config.toml
num_hidden_layers = 9
hidden_act = "swiglu"
optimizer = "soap_variant"
max_grad_norm = 0.5
max_steps = 4588
Below are experts of layer 4 (counted from 0) of a mixture-of-experts language model. Rows are named router (the router's row for the expert), gate (a neuron's input weights, with its number), up (a neuron's input weights, with its number) and show model dimensions 0-127. Each number is 128 + 32 x the weight over its row's rms, rounded and kept within 0 to 255. Numbers have three digits each.
After each expert's rows: "mostly gets" lists some tokens that are sent to it at least half of the time. This comes from a sample of Wikipedia text that the model never trained on.

# expert 10
router:080124171131119153112138117136144135143081071092119176109140171175107162119161120142169072095175114152151105163177171132176143173093137143091172103135144195109118157089146101079146160131203105203102118108183166149130168106079112166156141091162148158089138151128076144111116121067116139148090139136108120113144155086112090107094094180136105090171131124077132082051090137153098142133167
gate3:102180073122137143076137119091041088139140082166104192147156161115103157138140147124111116098145151098088125163130107074119138088133108139138177150128147089125083124137154151072085162150073113130102099191147154134119136115165100097148118115097178128149166123130091131160114172146195166156094167164149087063180151170101074105091160155135138056105101152157138060077131115116141121102169
up3:105165167155145090101160128138120116146155118092171149190110066091156114114155100086178087085177115165086190164149043147165098147126096106186147109138133104147114097174141147154122100125133138118181143102080069131108146117116122178135140117120133146168103129119115113115109088138089130120130124178115108088102088190113134076130088069086202126107146174069109111073160133154051150125112
gate4:168164093155133117139193152144162140200134105094182117165106113095120137128126080112117160092112157094101135158126166122147130156150121079153174132150141154200103142143152124182086127105169155096079085139143138145094150101063133177164155138070133175083156127140127077159109218122139124093105188169137143204145130098066083170085116145120135125143160180102125122116152148126111083121181
up4:101160122137115151111141184125148149164099105111162109146055134083111142132135058107148097114131140112080124131120134095162153159173135049125148137151172175158106134114153162127122203089114099088083147123139138136116126091078143168138159136088098185134170106156068059132099164136154132088133169183114191165135126116114132159115130132099134037184131165080151142110147138075131058153174
mostly gets: " during", " under", " at", " along", "On", " near"

# expert 0
router:065151171135100128138165130142152159091146121101191136136137165126079149084168063138167060065162138173153116128098160181148120150103138112146150103132170150153094168108118086103168114154182065177080068094160175079157126126096098099170108103138141117115162121137073173145123141085112126139126125151089097119125148099134063048063111179138146161157107123115133103116104174124085108138133
gate2:073129124059149132137167180131181140140120175130080155091127089160179124109195161119107106157105116158182138161059124098152137123084116137143131082128126137129105166143158135084189056094101068188098052195170151143156169111116098090156123160127084149128150107088134146124117128118089100159132098104117098123116133116148102096105107100164119167149130174185135052157123075150118142158121
up2:159091088137145082128065136130134094187152146169167120092118122153077141147107135163125102161114129114104142158159144121130151046134110105140155117217123106117096138101140140162127145115148175067173189123054093160102141146100066097094124131195126099156174104095131147175153166200147139179104130098117097118118120146159118143121182125094083154179151107178092140115170196140143110163105
gate3:079131148142139138164130131087096146189061202129105092123171136091150162091182127187132126132165096103108128080153067097170139156106125166077119142110146123080119138127116161098121136133177132115163132112149182186150086179094166129145090145091081139082136140089089140084087071138109134183127161183135081121078138100139138040102139137157081099118092126101181107170140150120134144158121
up3:078125149198124119100164142121163163135158176135118129154133141127099159137122091107126128102169123105066153144150072164123088105057092161121156146123152127108143118134178052119128198108175073088155125149132131155130118149195108109131111138080080169147139168155098108146118101139168096045129144079173064108095151170191102088075139103170157111137130165062128165155131116149165112125153
mostly gets: " it", "′", " million", " inter", " you", "″"

# expert 4
router:135083148138088133122185095132141106120104096113155211114071145173093184120118131189153112107140165132145065178119173170161125144113140144115164088112153147158077182111143139087150144123159086159127147137157116178123182122096066176150108140161128134104145159156103157131080143125143090178090135120113105101124202095146118098111083173168155156164132073085070101077135128147073091161157
gate2:129073118109145107104157118150117192132157144140133184101160088133155193121096117109141109097101087141109154082074133082152177073138082136192140094094177051112092076162062154138143090207119144111134097192134139128120140105078103156121141151155135124105128081150146137089126116141096111186126147066140105140125136109200080054112113165141093161130077164106130128128109138122129117119078
up2:122132120102144109129123125113103222129116152135118125144096085119121143085169109137179068118217079167121112114103130091134150137101169130126142127186116154135121120166115117079118090084199118134105136149102125162154091170151144157085072149118111148107167118114155139106072088154166158137094224093101144171107167112156168076175116154134134128179082131056118149116086134147134127103047
gate3:151112146144154135128176128182049140129097074109121165133138112100107159070126145057191028103165118102099105175102145086167153106145128069122123150189145086100123101135169147134121102120135128183171076157141143136154124095127075154089085142127173122134123098159159085114055149122141093113078161083104117096125122097130166113170136126127168162143127134108141121089147134126140181106043
up3:175109149087104084136125093155073051140103099087135171165102100121102147076071138066121107125121135106066128108096157108159112090151111125114094110101124091157066126100108135099124133144130085078163129148200108176163121088056093114160176104107122121149113107125198091104094127161115066169103096102080097138150094110172130071141149147130162145115094101177147166104166116171143157105101
mostly gets: " John", " William", " Charles", " Richard", " David", " Michael"

# expert 19
router:142143198112190114176148046104133175112176073095148136119131130170073156115126112157183073132148165124118143139154153129130115139126108111137180119081170143132123141094144132094097092117156097168122080143187160176143165114080130143177157110139111107143115115132082167119048171103080098148089123171097081096179169073170143094108101152096107103153116088095123077087108136134078149136164
gate1:116146137114088133173200110100099106128168141085095178145178051149128164161157101144150120163136120163143162149057169145121157118137069108196137141117123144141136159113147090121142098116111086128089124089212135089124119070121127079161157156116160149143106161083089151106142194112097181170128092196111119077169093110128100080135196128156155143114140134153179153102106142100133135114177
up1:076130082100100081197126093130203170122138172136125134121166104088143128188153148181082146189156095128056093103151185140166131136156105177110184086114134137093096158135113113129132093163104108125143134146116164173172135088163133092162105082092106105176152076144119181136142155100127178136151106145127136122086091158114162109116094205132086150155104142141086109113079088124133116076085
gate2:126087159113118105152153163124175106140149087120153150130102046159097133127172165110081122129148196144103098064117110148105080104173110195160088128086104091132146131116119145095138096099093143126156067177136137095112167086107094099164175106081107135136157178134070087142126141133164132159128180129115121125164132095210113123100134187116133179130179165152081108108179153128101059178117
up2:124038159121086127121161120108153069170133172142097125154102072117115137116149127119094098147135178183073125087128124157082088119158105168065134125135114082123140135139080171137150137111114087107139145133126143112129159093099083147173173134052099119162107141144052118099066116140111191102112187089115111159124117066158075110116156187131101130110167175077107105132152154106114115113061
mostly gets: "_{", "š", "č", " Saint", "†", " b"

# expert 2
router:152161164123166124116141067108121221094142087103171170141130153136034152108127080132157098110141097167152119145165144147149108157112079075098189111181164135182106152110127124092110121128151086129140132126152143105123169109107123083191149094174152125097156125159103137087087176129100130132092128102093088107170189087143118122102071125113091124140112068103179055106116145186107158135151
gate2:124090109098155084126158155115151146146165104091121140063120088109110040129147134177140129083153108152103178110151140168167144152084162114162122135146071119120148122065120112168205041127114102148111087072096177142115161108147136081065122091118127135103203114106124133152095120086108152087099117148088102110088158110177137170166115133118119155092148073115124123135103073059121116163101
up2:123137155114069112126121101149125128159145102176132055186154126180141168148112125104096080119130111161151090103152062145028088116124124159091131083161148087162134164179118128157130222084142113112137162170175109122119115122079091171181142058080135155147116112163060101141075141150177158137132168130137129142160112133123102073146112112148173066153103106125136162124135144104158099135141
gate3:139127106090149144135164110109139172122156138121139099107140132139121103113140104166156090165147079142137160113110108115159143165072075095113228117190083132202099162149152091140135125061156144092135134128141140110152139171063132145094164169147101097097099152175075089116075175149077165100133067156142156119146093070114121162081121094169060115114115072113098103120135143200137150113136
up3:140125152116109112130156155093130119175199125158128123151139209182052155159126150099097132157078123130174120179125149099128168140084127169192147181126082112134107114110111213078176128114154160096081133122157155136186068207113077127156226141153134131119092105125092140146118147126113131128148147091172112157087156105096115148122074162103106122138145104093116114121133124110154132067113
mostly gets: " mo", "ib", "com", "gh", "ñ", " pa"

# expert 22
router:123123187127111149110148121144130102134080086085162163107089168165096174127124074175175107100143116127143088202164127121187083118084135102107172082127134115183115132103117133098139146154156135169098125144170186085109158164085149117149112106164127113084136169170081148109098151118102083168095146101093116117133154093165115108113083143174175159194109095104099091091118189178093093178181
gate2:194124142113166140175164086113123084163098023145124122166113136111123147172174139132134150164130132148143150188159099108133080088118140132128161157174149129187087082154188084084126133110151083143135081093165102125115123131161130133177091145155120111094160145105119159119167118195104102101098121191055083112103076106070139101135186151083131187137128133105137113112150129154163076150137
up2:103112129144195144152143112122115131082104147138089108074167139126116096093142159130164114069156116123183166135104150143161131122155142124139128186050114159102174140095111162169126179085113157141090113184084192113155101137064106128089152071127109129183102135114142079121126057106127137105122167076113165087127116126200084124105092119140133130132062140185131133130068130088121179132053
gate3:123117156118054119086131136119171121094133055097161105138131164119116178157139115172168138083114076123074139146124125070104117102147109153056138102091139090215120189124142118183171156140144110100177110149137165066183143156169142169124162103155144080147128158153141089082115153138149093175106118124139061122099137173061134156145119121162134112169099091137095119165145152171090150151173
up3:131092133135193148123157128161080171147107130179088165132143151126165149105114147075092117124123124163112088106190168127109106106142201135111163077121133156144137100158092165098132079108098129135101137103115068135079087100105115170094166096101113124110109042131118054157091122114191135095163195086120149122177145066172099111175096081131154143110125175137114149087161074136120085101112
mostly gets: " was", " is", " been", " became", " had", " has"

# expert 21
router:152125152119136152086162033099123164092150080141129130085087147155103137124128073103184115119146136136183132131178169128139107171116082108119192079142159175110083179073157139099148133120142075150100114144156152129134178087104114116141167077143159177112154156155085147095149155125133143129142171098101082134160201112114106103087101137096119157122067121148150086099106202169093143154188
gate1:203070141156121169082205126103197184148124128138179133088182109202147131139154074159109089086122101103155121152113129134162093120178113128096126112156174159117113117103157080087162166109122100101125107171117100116119129084162084182128125161098153129097124156146139150134153160143099090127118204153140121189178136142106094158162160145099093104138070158194128157123133140094089128125077
up1:099122107167160204122136103098138181140101138113197153169173053159145190167215131117095060057100136078116133179122134147153111183169162140116199160142148156128127186081107101124142110128158141092095067143130157163162090151116125181136136142139116129151109106141131155097140101116116111169150154125175111171139071134089129165153139112139141125107091134179118111100151173115090170140143
gate2:175103134173107081126195089139092097104120116116079162106124106148107115086124159152087124098075183160155131061147173131132119126170126145119133114104138140153114121103148123138079124139152091135140142137163149161097108133139122070057139092116177179172173131133096131132117141067187114192117134110128107086171110174153104124134123151116153062048095157157173159129118150105075182207184
up2:072108105103089079122176150133102110119092107102147128135147086152189217181115105140136135182192108167105103131152163178064132065160124190128099121130101140126112122151130073112107098119096088120147175136133195087143085101068181118137126145162169125178119142124122163140127081104171119119163137154175153122102148094151147102144126213181101137164112136169163173120172160126137127113150
mostly gets: " re", " cl", "_{", " qu", " p", " tr"

# expert 15
router:098147185130134129162123119101162176141110103093151162103143178159104159096163057173162081113148103123166053139106171154198139143110121123174176101175151167124127132112111068126128159124149090149108087142155140094153162106082118118174123122145120159126118117132111152099101090128149129167129193123033118042147133101169066110100114096152172163158106105104127059113116137162091105160154
gate3:089159111145166067106138131141119123117174101129111138076105149168234069167119088130084086131135130109174123102083130186160113155126096144140099073079183125172107160096076125111132094117097062166156149127147107136147168134134150162215171129160129113140095144142170165129173139169116116158183157079141175056156134145161126115131151130115060153104134121082165146128133150136100142130109
up3:135142108102133128080112092174169125136119157126114165123115069141166127151089148151180086117160098056174166112076080141126143144106129164115152091115181118146148143124161111171078106128148095113109135091176083147113127141121081141202092063121160079127164123104117164068206160142186080113152096093133132033200112151172114139116113143152178138121151128110130114094152115142073126120144
gate4:130183194074054134149097102143047211132117149112164138067119166133098083162176076143126115090123091140218099170096160119115115166110142078154152109141120179133075124092143124147065112140121118086140124126180178176114137126044133155115120137181128110130109128114129152121141094153177139132121148135089140155130136125146120120203089114145128106135139143126115087178153152101164104091133
up4:101058076126149083122115136138138129106103090098129129185170114110115120106155112122086118172118102200073162100092076103155158080097126128099123124125175123108131109170156125112081123155181138136097161175103131135113122111135133128197169145113134179169171093168133148154105123107128038112105156123155086173086101084165143069099150170097081172105123119170066172116172110112196148104114
mostly gets: " such", " known", " announced", " said", " However", " early"

# expert 12
router:139098173096124104152177068136115147081093075118149182097105159155039163128125110176156107151154132135127068182165150143184097117128085108107170125135159149120093152103181117095137138119193099178109154142189151117155191131088139142166129131138072142133150125137120172077118177108078123159109130128098085122147218083168126098071102114146120151136096082088095110108136141152102127125157
gate3:127115103167108085154151096164090116090081085142082168068164181095154104129109116108131146116139159148044059107101130158133101103115189147067140114127105126104136068147130124075096097107154116109117127148108128085097160155081183148126106094205065145131123128167154139065149182177106112070091104157056077130141163062105133136095121152122140117108114076147118111149114145138140124112120
up3:150127147127118175095104149135187156146147114136137142141129139131190144118100129056141089126137100157129170193145156107113164093099109129197049176144169061138169149140117108165117122149139163119111146121131152184047090080135151049144114142098143132108185132117045138144168134131090108181185135135140190187138116112094128181146082191129164125148120098159132124145130141089144107127127
gate4:100168169105103106143171133128079135061068115137107108114120126159097165108103117117099123121090099140110094086167092103125157173163111214127135114115156122176138092069139097141100110117107136150108152131200130177132178161135135141150153122095126125085119096110149167133128147114142151103086118150156165090170091184160086210140104146137078168096148085074172108164200151052106137155175
up4:079098052103126039136110144188162131132153170075159131114122110090129073159108127111081140098142082103135150111106139101157163128075116134131113146112116120166187130109126116146098065194171129077096129112153104132095148121115177171145114094133188176136087145135106096136092162098063115092045120118140112142165108119084100102113139155183127131157126128086195130177149118074092090132121
mostly gets: " Ka", " Jo", " San", " Har", " Ni", " Lu"

# expert 5
router:094088186082143120101133087139154182116120119134121143107130169159128153104112098131159103151140152125131118119183155149146130147089085099122173103128147132153117125082178123039146153098165120205113104192210134147101202130101139132137108070153139129110101131164069182158110137096090092149102127150106075139185187107148098099081122122134150125172105107102121048060112136140078144149129
gate2:157163224104124109130152186160140080105099114138127110118116155194145126118135111076149108097104051192113141157156086130168154102121123088082150112148098196142117156102143135105160139151163096174187107161184207117143145139104172114120101128163177164135145081109162128122174141071082132097107088114106135095142139183084118124137147105096155100106127116121123085077152169150124198148124
up2:119074052128146085068113080122126210135115103108120156131133124040159117116102137111085122149201187071142144098089121169101081155112067154152096098139128080143159179144090144136063102077154151095112156123059113132148143115169095146082150087105137148110085138104135121102103099122140141152103159116094131139111123064135148177123095161135107143151131166137089132187098101088129086122150
gate3:052127189128115166174137174126136148098160083158115167192102102122145164129126086115157151125150128148120085194174170153089138141120102131140059179164106182139117152090138148129156094170090130164103181173114140122155110141117159141137104146105148138102112136175122167151174090125144109145126105185157112172139152104131098063212161125091181112183125171134138110046164092107133145130163
up3:159066153075185096122097117122113118073086167106080098101138115114048091041110115145113139109070198153184200118083103117155133119160141179119135117142125116141112106124127111196088162109151178069077077114135151126155109114107124114129107098151124133125160099118099147123160148096148193041110096120144154092092144140118159120067117152164124139110123167163147127166129158126097166148131
mostly gets: " 19", " (19", "′", "″", "–19", " (18"

# expert 8
router:102137206119139086112185077091172171110123094096168144126075163143088149076133075135180143104143169146164102127147143130138111127118135084147162086155119143110134135074153093110170145132133111155114146153163134085120130090129127151152108071142134183092156149129075148104091134131133133146086147135062046107153155102179140082077108169107142178125076096149087084081105123152066116164192
gate2:080156152208137093164137109149137164121105140189165139105094109152146073179076103115098107126112122139166115131141090149120192115088107101181118111136137173082211153074145097106106139184098205151172143108158137136099138102095191128160105176151153086154167152156105132115074095111141127153088149175146120106135156116137154151102142128124118092091060201082115117123143159130139179164125
up2:140092126150108110142135124101091167109182101165141116142052112141152116165106145117123154132149161095152109130146105175143152103191141085175112180140107168130195169097144064098181078162153174156143094129173096123126106087091166111201209167199146106081168152169121089105080170116172153113087139091111106095170163139139136113123127143127153124063116139085141098121147133106114103161101
gate3:106136129165155133106149088106090126038114107143140162139156107174137137124096098168119125081065110149132105130112095086085100184108114087192141095117168134119127109150125174123108113174163085159107105171129085108093079094125176088109103159136102193193148113179085139080144181139058128098104150150160129157130058139184150096096076129091106097140137112132126119120137122142072156128058
up3:109122117040091138120063169191223219158138145146105159156116128114180157101139116062081112093196162114120103099124089159091151126143122139096131137139090116116105124099136100118134174121091173134135155137144121104177126140151116164163152095159125101152139166139101118104068103121163135125150160095141144071144193077082100130122148182174090131129113146122159147127178166107143073093123
mostly gets: " \"", "—", "“", " This", "\n", " =="

# expert 6
router:137126146149130115148164116151147133088109093110162176092088157152105147066156064168154072101162117165162116177160143149153105173084108096139174101141169139179053125083147134089098130151154099162081087137173162132171206140093113124157107115150139107090135135218124163142088152145110086173105150122110118123139178087153092119122097138113174185160100128082131099105125176180121124153170
gate2:147104119097157108176131097108145140134123091114150165096132120078119144115131104124144075103190125116173105171116111101071162174064156164107128119175148043107136179096093158125125111200149126134124162129154075142143201087099120118117122062106054121052128180121177102150142069117148141151119153150156162110144084135140153138146140104147183139118109053075113106154130128106133158154077
up2:136070129109169132116144103167103126129105124118115122116115153111148125078110074104122146055174122183130138164094125099134145160203088114091152121107172107132159091108143101123130168119153147160165060140108080136203096105165096189159154204158064160088103056129179104183125170153126098174120135117147143126172116147135085162133141155088130162156102129150136111085155137086161112200106
gate3:150054097127127126149107127171097117188073132136076149157096105170118108161093130143135130091159148135193147120177097114142093125079132136135096152149094113102148173079135139120144172147102109103093182141196122140113145127113157122105110127151123072155170190149145081161093147122149124168128159203174064179130086122202147120119138130124198172143137111130092170070079168175130101152160
up3:101184096105139128112158104111156087091151094110153122102110173069124180095102165104125123120090120088098089138134136084168167110138146121119149118093086095175086058128177138172097107171144173177134094120121162093148057148145104110168153128153183171092102098096129165149123079110150180086186091161086164078096107148106116076105093103109092107143132120166119060139162088082101154128103
mostly gets: " a", " during", " This", " under", " an", " this"

# expert 20
router:133135162160143115142111111135208174062085112117141182108128206152096164077132057150135127112118139152130100125113189141137104158104125111166140094171161179119118148073148070102130153110163107172097133110159162145128149100098104118162118049192100169123095117137127162122050162113107116123133167148096111118139145103164031134069092114105103105147134124107126067088106105141099158105142
gate3:131156156098114151183115141166187155115035115151156148091135160167086120155119162132098171092137149065121054135088224128135133106130110118152168109131118062130165121095078138096137152109155089110129101151101111166116136158113126112156123090123100125145144093163142216090100119166114126111153114116105149103157185097090114150118196092081105066155138104182141156099150190114135140103116
up3:178188088172098098146135097203150175133114138038129162129060126086108116130128075168060157102110084140162147090082111114075111133120147154135179106152096121074136127095105095108187171098160088070109162159119160157114109108166121141133104108179135106100155068150133154157132123083172089168180114133106118088097103108093103078138131160119111103123135136115164109085089135116186125125135
gate4:144134074130122142158130133138143154125148167057173165095131132147198127133171051147169198163153165149112060130074144142188117097110126187171114107136163115114115162095130121100091175109114116136104141181116135147169122104125167080177096063186124122145132108146068139086100117188117081067112097113146133109103143141169113115054136129100058083083131143110135120110151133146107153122110
up4:128044064166133168154135161107195065149135174108098133165126064102197100142120108083090084135136115077173067147115150136186103189101152149103196082092180114162178118118087140113134117119117099141136165116172098138081126109160143169131115091148149167087108093084150089105117129146139129085093120151169130083151131091127121157066148124149136111116112083173103143119175102100126128122119
mostly gets: " goal", " Total", " award", " vote", " record", " professional"

# expert 11
router:143107156099153133143175055153106169083104104109168136126124138158086145128141107168183083125188124122154116142167201113139145168117086120147172105131148160178077200108116145080176123110151097185116103093152153138156152147109081124169152118134115092119160119155087145082130138102123099144113131120110041110175148084142097099069093119170128126152083057092183084113102154164102109133178
gate0:141153149161090115156136131108145104157144168080098121168163170116083190124190152146173139098137085173129128131108127145122130083128164135135091097107164149073101156119110146119137129035110139209165127081107130098159083181097118156115195076138058117161118185110054150094160136162118137133140161104126101136088181115111088086132152091164074088071083136113142126120144141122162099154124
up0:132126121115073172140161148143114120117169101153099129139156105184132118094080136077107139122122128101138163170107103091152123153177096107137142144135090101155219045154125124160131154162133101128100167144191126108102203079187110091113082077133176103092101103146172176111136119130155093077119154140116133114137079149170117090206086139115153181153182079080129112124158124154130154073139
gate1:134122103126117101148111126174087139087176102044118124149149165086114162154115198158169113154134143088134136129149169074124152164116104125139167030146113143147109117155162106112168118109102107105134135104136146117094151109187091114107146135188167127129105208089060100103154121105166138140144141094061092067148097128156147132065188096115160141156184087127152108094120091152187103126104
up1:209165114115208164142143157118156084105171132142161114173089143140097161143124116123133157062073113113073110136184153144106194138174163134126139129112110126131127106120151105127190131126055131162129173089137157174135144126093152144191153152114116106102149063136128133151128186133147151091132119111092161183174196069132159123156128169132089102069113058158173084117151106130131131139120
mostly gets: " Th", " B", " W", " K", " F", " H"

# expert 7
router:137145182131145138089167072096126185069114133113191125091120167153071147125154113128179071114149112129158098148145174196149171141126103139133141106130197152156108143121115075128128150128142136146143137157150174093135178118102083133191100069203167143125143138146127134140039140091092136126131124132063112128145145076191107115114069133099165137173141084096123063105127146167109124168146
gate3:191098140129137131101130100141174119155104100038090136097156175101105107119094133143116119152141146148154099141098157109117096118080070174044118119140150104187113096116121062129090119115133128171171140061091159120133130117141104096160129194121133068137122095072143075074092134169119144154134096112051169105091140113150165122089085111095169129140160124106146088117095168129057175126122
up3:095143112174115160078132113064119108162097143154108125108106177133103064062163135105135083108171045140136128151119121098079135120089116147151133160151154147115139113113138036138113140163126066146128131139102103160090104170176136099175106210111089122091122145116107000135145148123163170147136108110142123130102143121146181101072157115165147143115100081149098093123161161113127108124154
gate4:111137168153128097116144111112159108108135146051108166171155151192217130106121034159118063200128142115112143120107114171158116143180192124131116094149091080185120100108120095068153085060133118115067094126123127137110122113133148156147093108167121160166093162145181132124123145128161155068146109181098169126170154120122105117114145099091136086100135139144137117145134187085130181121150
up4:144110105106107209177132060102187101068107132091139125153154115131103119156143116131151131152165145129113164087181097115094105132134151100145166132164166116156128135162152161136136139119165129149148083159140111129082172157114135080165078115158103166127142119104070110096147092063143094099122120184074143138081106163106143106137108142133118128093252212166081114154079133150176146137151
mostly gets: "write", "ttle", "ook", "mission", "lock", "air"

# expert 9
router:146167184183124146140107072123148163109159089121136192132144168160079161118101080148145126155126137135122116141132138180138103126112097140086167094130158167135129155102132126087097115076191072164131135149166167154131172099084115103164136082183140158154107169122072163143066217105092110125132106122118071133145203085120091104093081115126073135123098124137134065100127165128078170134094
gate3:127121157061099130162131075147176144131147147129129182117158144081108152126154061116120134160173077183104169114132136151057101164129122125127151149115185154167107077147170169150162104144162079180159139136198121098176103135142132069178137152160155136117119108147170140152081193095169158103092139107080121115142171168113097113083220097148099140075151172133144121124145143139091156134138
up3:081120111135147136121131173126093128095067094133132049124114056132138124167107101165130146068063147079123104124094071090186132075162111111153079111169091068095154198079062129102068155097132136142097088134163153135091117111134117160135112150084139167109144150103113107137092117165121137105104161110148153157111124088165097117174111171078144102180102152102111106115083098149139070097098
gate4:157087089138107149206130144138094138118120171120176160123113133114116177119125082155140166134153153139157134129151168172072154140113108184122172091153147096168125077189060092103237135055150131152141149095132061124082058150134169120116157127101116157153124177110117116101114142182169077119131123156156130108148158110148132153081082112141156085132094164175096129122095128152161172143144
up4:081083100112142086083104111106159161101091114136130112073101068136123118114136116131132089109131086102081126172191133098134064116115068117153100170124080157091125140148124070141098108146082171147129129108094164053166186127072149163117140142109129109209045086141118122153138143151087180118182134076079141110088173157103151065135107137145156179107117110099108129119132145098159107121119
mostly gets: "ل", "ا", "ي", "---|---|---|---|", "е", "и"

# expert 17
router:155170167124166176085152062108119205097137116103162108098135143152112186111117080095164080145129097150146162151151137135145118143113063114106167102140172140138125161112183123078142137100146113144135087147135158157174172118123079127156157086154171128129128129123088152123073161103112122135142131124089089149195187042154105061099083156111129131136097104129124040068132150177089133131155
gate3:167118147106125115114146087087174112129155086176157153121112127162138219120107092088160128150124089135195157093164110141085170161161149110168109191152133115174120145103069056133125137097105087111115111112081119178127167157128141149163135133147113150102108078143132160113140200176112078119125114180127097147140189097162118166087149239113155149129110082129129094095110107152163092119136
up3:123136107113177145153164084084175158118191103189184149167136149088130179086145091114121147126054117161142142102128156087114148117130178139155099163166115115158129158143156052152119150087108054098143140063089087180160179106144125139140147099134138179108131162153139169163140135123108145105150179182110116169057163141149120136102161182122149129158114116085121097129143073134182091169156
gate4:176101112122116168146148123139160158188151089150109096138151189128094139164101097090110125169103116165137107130155131097148179077153144175127148115091151063163106166119124164088156164117125105118102176158101117074126104160129096117093153103132111190142116104074121211162117090121158071157166157127074110092154119029181104135091149106154130156101119128116103188083172106184111109120096
up4:143155111157145107096123139151145154131139087212120097177079129124168144156127130102156118086151122098154109129212119124123074158165116184142133144128095130125093182185143090117144115102193136110093122139116072149105145089078114125150172109156120151131132099095084161131132139127163160126144119172102111115094088110177121088107077066147085199185100088126133165122183109064159076126202
mostly gets: "equ", "cc", "app", "par", "vol", "cur"

# expert 13
router:113122180172085109148198084158130166072117125083144225147107142168099139113138112148170097067156169164158118136174145137122152168127113121096143110101160155191125147092121125071137109102162072161090131111190126153090153097084131160155086115173128173077146172194081154170107166126133103115088125149117097128130159128090122105108105173155140128141118125106137074091106180157106151175164
gate3:137172126156157100133174091149074169068148126159116180136135184158139107109140084123107126127145191128171109147202149068118132151118124115098063173074095131148119119046108123131108118125168053149116135137161104125100158116100135085202088137177117145068181132151130144168128118130154083098098090081101187123138111126111174092107181137068101131142118160136160088123112130100097143163164
up3:141141090129076049126150114148099124123125135159118184132095185130150109174144119097139172155137152157119078121198141028092178132100104131109071177065117132163107084067138087162160128136149119116156147148091088136098139079127120127139121096179106163072160123101137153212106095123164122125100155114115158157122104114105198111097151102107114166170098149119171095133106114102100137193132
gate4:115144134125114084115196154167124159084154080086093174154144153087140142148124097140117083170107146157134175119145154115092120145121119099142121172091072140152079054132109096113133135104161055195151125113167104114103098143153072122230084098105183102088117146152082122112102168152128099123110155169162150150133146159116126114138127103155088106038133147125174115113151138156164149180190
up4:064170158103178138099154133161093173144161139096096117139144114161083154171142118118072112101116163144111152110174095167114116140164116067180171130130099171172104069141115148121140108074140093160074122104140067103176124101109066124149141146110135082147154158151126128134148168064084153096160125133089123118175195178124126084127144143200149130133128139092195089173096167106096165171138
mostly gets: " Lu", " Pi", " Bra", " Ri", "!", " Li"

# expert 3
router:144154156159124122102191084109116144071086101105145122075136166173107167104186091128217122119158103102189135162183180125153169141116078151147146103127126137107088162086143120116129108107155100164084139158152174157144175104092106131161140081124136188131138173177108137104106175135131152146130168103086066107158177081123105119106090154112110174146090125123123080121122202173119136169184
gate3:115114147134153106122113110188091139119158151116112121039092130075086178114188110145102116178102157160148109139152123120161107097093123149101108136097111134189147100182139111139177101097111187098084101131191130115069117139088115076150117104130106173155114133135094200099173150142066105129096194143177159122169162099132099080190148117178115137083140105167114101139095185123097114161102
up3:133160144117134181134151174082132101135116157096123091172109137059143145137144145164106092182164093127052112179072145075174113176186159121111134114156145158082096115138120165131077078136137176136089125100106095082159156108108114129140136110141103086127146124077187178135171136119136150227100147119117131183189138122100089093119168106090029158122126129107125125154132114139137141131165
gate4:137075125143186069101185089144123132088110112158100096082098142116139121116166098082172145115091155083116101164148178082108154090157173112121093093155139104079061128116117085137113090050168073145098135154135173132153127133144103124139118151110118158056147092134206164113093165156113148104185110107147104105120118094146080123151098116106147214151117151111155147087108150151077148148076
up4:092174075112158162180135074123149086124171175127152101165140116135129194150128153189134110084168152107092181183152159143148181175135162104107149212159137120145132136144155136146152211152107129153116125085149121122084175135108125113126140108084171150109144173080078119134117105117117150110161156078156115215134105159100127173134164103139106112107091142174112101208134139177162137132152
mostly gets: " se", " ex", " pro", " dis", " po", " con"

# expert 16
router:108097158123131162093157096113146099116097088136162126110087197161063139116140116153161094088162108123124082155199213118130137172058142137098169070142132163152094146101163127095138134160157152168151122130172179109104182144149118130123120077143186120114157156168091120102119144105117095167085126112127073117148174063147154138101076147129148152178126109090181084091073145142071146158135
gate2:171123164175099140146127155069108152127166128130163091154120161173113146105172079094134088109053107072145120117137169092150119158179190126124185045085149145152172153098154144181164111124160103144153131103140157119112212108112123104073152120127107097164134118162133124191184146125145131128099138071149154132088125143150096168130103090131170093127123152109122099116154186210128184121110
up2:161149144164102142145185113067127129156157137120161071127124169154085112079121047097122125104097131078118136117098174103156102176173198119117158042072106144128184139063120116149146099120149142157135111089111194122125152098113134120078144139091129110148111130185159126151174117120155159145089133096136136125080078144135128177138144121163124105138140115097112093072160171212125171143062
gate3:113108098151144102103155091078164139140129065090120113095162157113138109185176087097119164177120181137119125123108229083133078141178130160119126069108122102148120131135125080160128113139113111129142118101127123130140123112102053169095079105110170135151125084118097161180143162105174089070169161151162107152148131138159070081069097178069152129157182161147160098117102153151113186107139
up3:169134122093126221146092195145052139143079148162112164157090107112170184125093116175119101094162035109110137098147103158122109152132143073131122176122129171102125084137121182118122119133171131137129159139112142047098137151128171070112108132128034081123129173144119070084154137109102120137097138131072129118136119107158136159132153114116140154110094170116075093156137088161130088102127
mostly gets: " said", " announced", " Jo", " Mar", " served", ")."